Weights of a small mixture-of-experts language model, trained from scratch on English Wikipedia.
Experts: 40 experts in each of 5 layers, 128 SwiGLU neurons an expert, 2 picks a token, a softmax router.
Training: a variant of SOAP for the experts, 500M tokens.
Below are experts of layer 3 (counted from 0) of a mixture-of-experts language model. Rows are named router (the router's row for the expert), gate (a neuron's input weights, with its number), up (a neuron's input weights, with its number), down (a neuron's output weights, with its number) and show model dimensions 0-127. Each number is 50 + 15 x the weight over its row's rms, rounded and kept within 0 to 99.
Before each expert's rows: a language model's description of what the expert responds to; "mostly gets" lists some tokens that are sent to it at least half of the time. This comes from a sample of Wikipedia text that the model never trained on.

# expert 36
What it handles: Opening parentheses, quotes and spaces before them, often after a name or description, as in "musician (born", "CDU (1982", "(age 62)".
mostly gets: " (", " \"", " =\n\n", " '", " [", "—"
router:78 63 34 60 65 50 78 49 22 67 54 32 51 57 22 42 60 79 56 70 27 62 31 28 54 57 45 37 26 31 34 50 68 40 25 64 67 25 69 64 75 79 32 57 50 29 21 45 51 45 47 32 37 51 52 62 47 63 39 29 81 58 57 79 36 37 53 69 53 43 54 24 44 52 50 56 37 65 50 50 47 38 34 53 79 52 46 43 73 43 59 52 50 27 41 32 62 43 58 81 51 52 62 44 58 55 58 47 51 58 28 31 54 37 33 72 33 74 32 33 47 62 37 42 60 37 57 46
gate1:68 31 60 55 63 72 50 78 40 39 61 30 47 48 21 52 52 39 16 69 52 67 46 49 55 51 61 39 54 60 70 37 45 39 37 33 37 38 36 58 59 61 73 45 33 45 42 38 31 55 52 61 45 51 27 44 29 80 62 44 60 41 66 61 51 17 30 43 73 53 41 32 36 49 42 76 82 25 40 49 55 43 46 41 78 42 35 62 63 59 82 81 49 37 45 78 48 69 70 50 63 56 47 63 72 37 63 60 57 61 45 62 29 32 45 75 44 36 68 31 62 57 55 22 73 58 46 32
up1:36 69 16 52 22 47 33 09 74 57 38 58 49 40 78 50 35 56 74 42 67 32 76 40 30 49 08 48 41 19 57 44 66 63 72 58 60 68 55 25 38 55 55 53 52 64 30 65 84 46 50 52 62 45 68 43 64 40 57 59 52 58 49 78 46 60 64 35 33 32 58 49 61 72 25 33 38 69 76 58 50 57 53 80 42 52 47 71 52 56 29 64 38 60 49 41 48 42 41 27 18 49 60 55 63 40 65 55 63 69 60 39 73 53 59 34 64 45 53 58 56 50 53 61 52 42 36 51
down1:89 62 62 42 59 32 37 40 51 48 51 56 66 52 43 61 53 56 47 52 63 51 66 43 54 58 12 37 60 37 81 69 42 64 52 76 56 42 53 58 74 37 50 44 77 81 46 52 73 57 43 51 59 39 41 54 87 61 41 57 40 37 74 39 43 61 43 42 72 46 56 37 41 33 40 56 61 49 26 43 39 36 60 62 42 42 53 27 65 60 73 20 65 62 10 40 71 62 87 39 53 46 65 54 61 40 62 46 42 60 57 39 36 29 64 48 46 22 50 44 72 53 37 88 47 50 76 56
gate2:48 63 43 32 42 09 59 48 41 55 36 83 30 29 42 43 32 66 22 77 31 51 51 62 68 43 51 29 76 54 24 43 47 26 53 56 28 49 53 51 67 59 46 66 54 15 62 48 38 47 41 34 63 32 33 45 67 71 18 55 62 39 66 48 80 48 51 21 79 37 63 43 66 30 52 39 33 60 54 40 45 57 37 78 71 60 70 55 53 52 61 41 68 34 49 49 45 43 39 50 74 72 57 77 52 42 29 65 64 37 51 55 44 74 57 61 49 39 45 32 32 57 53 43 45 34 61 43
up2:53 51 61 47 56 65 39 60 37 50 42 47 65 46 56 73 50 32 74 46 29 49 48 53 75 28 40 23 30 37 77 57 45 68 62 72 50 39 28 39 66 13 49 41 65 56 25 50 39 20 54 45 61 53 47 16 29 95 34 48 43 30 46 59 18 33 70 53 41 52 41 44 29 45 48 37 49 18 42 57 32 47 33 48 40 36 57 76 56 51 42 46 66 59 67 50 24 57 62 70 33 20 32 53 66 42 62 44 45 61 35 62 51 44 37 31 69 38 45 59 38 42 73 35 53 58 37 38
down2:25 51 34 76 46 11 52 51 61 46 26 65 49 61 48 56 60 37 34 17 53 61 47 73 42 30 32 56 46 75 28 58 47 35 36 79 34 51 29 68 70 72 57 47 45 44 74 49 51 53 29 38 38 56 65 44 45 55 62 34 59 43 36 50 48 46 48 41 51 85 43 57 44 15 65 53 45 50 46 29 52 61 74 65 65 80 34 43 40 50 18 55 64 58 80 64 36 68 41 36 32 33 29 37 29 43 40 57 52 55 73 68 60 57 54 53 37 27 48 40 48 59 34 25 65 38 28 58
gate3:75 16 70 48 44 38 46 47 37 48 17 68 58 42 50 49 49 57 42 35 38 63 49 44 57 56 55 43 54 27 65 39 76 47 46 57 64 33 40 82 62 59 72 64 40 47 61 34 52 06 61 37 45 70 59 54 38 56 26 49 56 58 28 45 36 38 95 42 59 39 70 43 42 74 54 58 86 89 55 47 46 56 24 66 40 59 23 43 42 47 51 55 58 48 72 46 76 76 42 54 74 66 51 44 41 48 30 59 46 52 71 44 48 57 58 62 34 51 38 28 41 75 55 40 66 63 43 49
up3:59 34 34 56 46 36 47 39 55 62 82 38 40 47 48 54 53 49 81 56 25 44 69 86 35 47 49 59 31 45 45 48 26 43 41 47 43 39 40 44 53 55 64 45 60 46 50 68 80 29 51 61 50 20 47 40 67 50 51 37 47 60 31 33 56 08 64 46 49 77 54 31 51 70 34 50 70 46 25 60 39 36 69 66 27 64 71 42 48 49 60 44 55 36 58 53 63 37 38 52 60 54 36 75 15 56 31 62 75 33 36 46 63 49 36 54 66 73 06 35 40 37 56 36 24 67 44 40
down3:37 53 26 51 74 51 39 41 53 26 32 46 37 64 46 52 62 53 47 36 49 62 35 68 36 64 46 27 64 64 62 56 64 65 49 33 14 45 33 43 35 53 37 60 56 54 68 51 18 07 56 62 65 48 58 67 84 49 72 50 33 62 73 03 62 59 69 62 50 55 59 58 38 17 44 74 44 33 59 44 50 39 89 74 41 47 62 70 50 56 64 46 74 56 56 61 41 60 68 44 55 40 48 40 63 64 57 68 42 50 35 57 37 54 31 27 49 63 51 44 68 49 50 47 36 40 21 49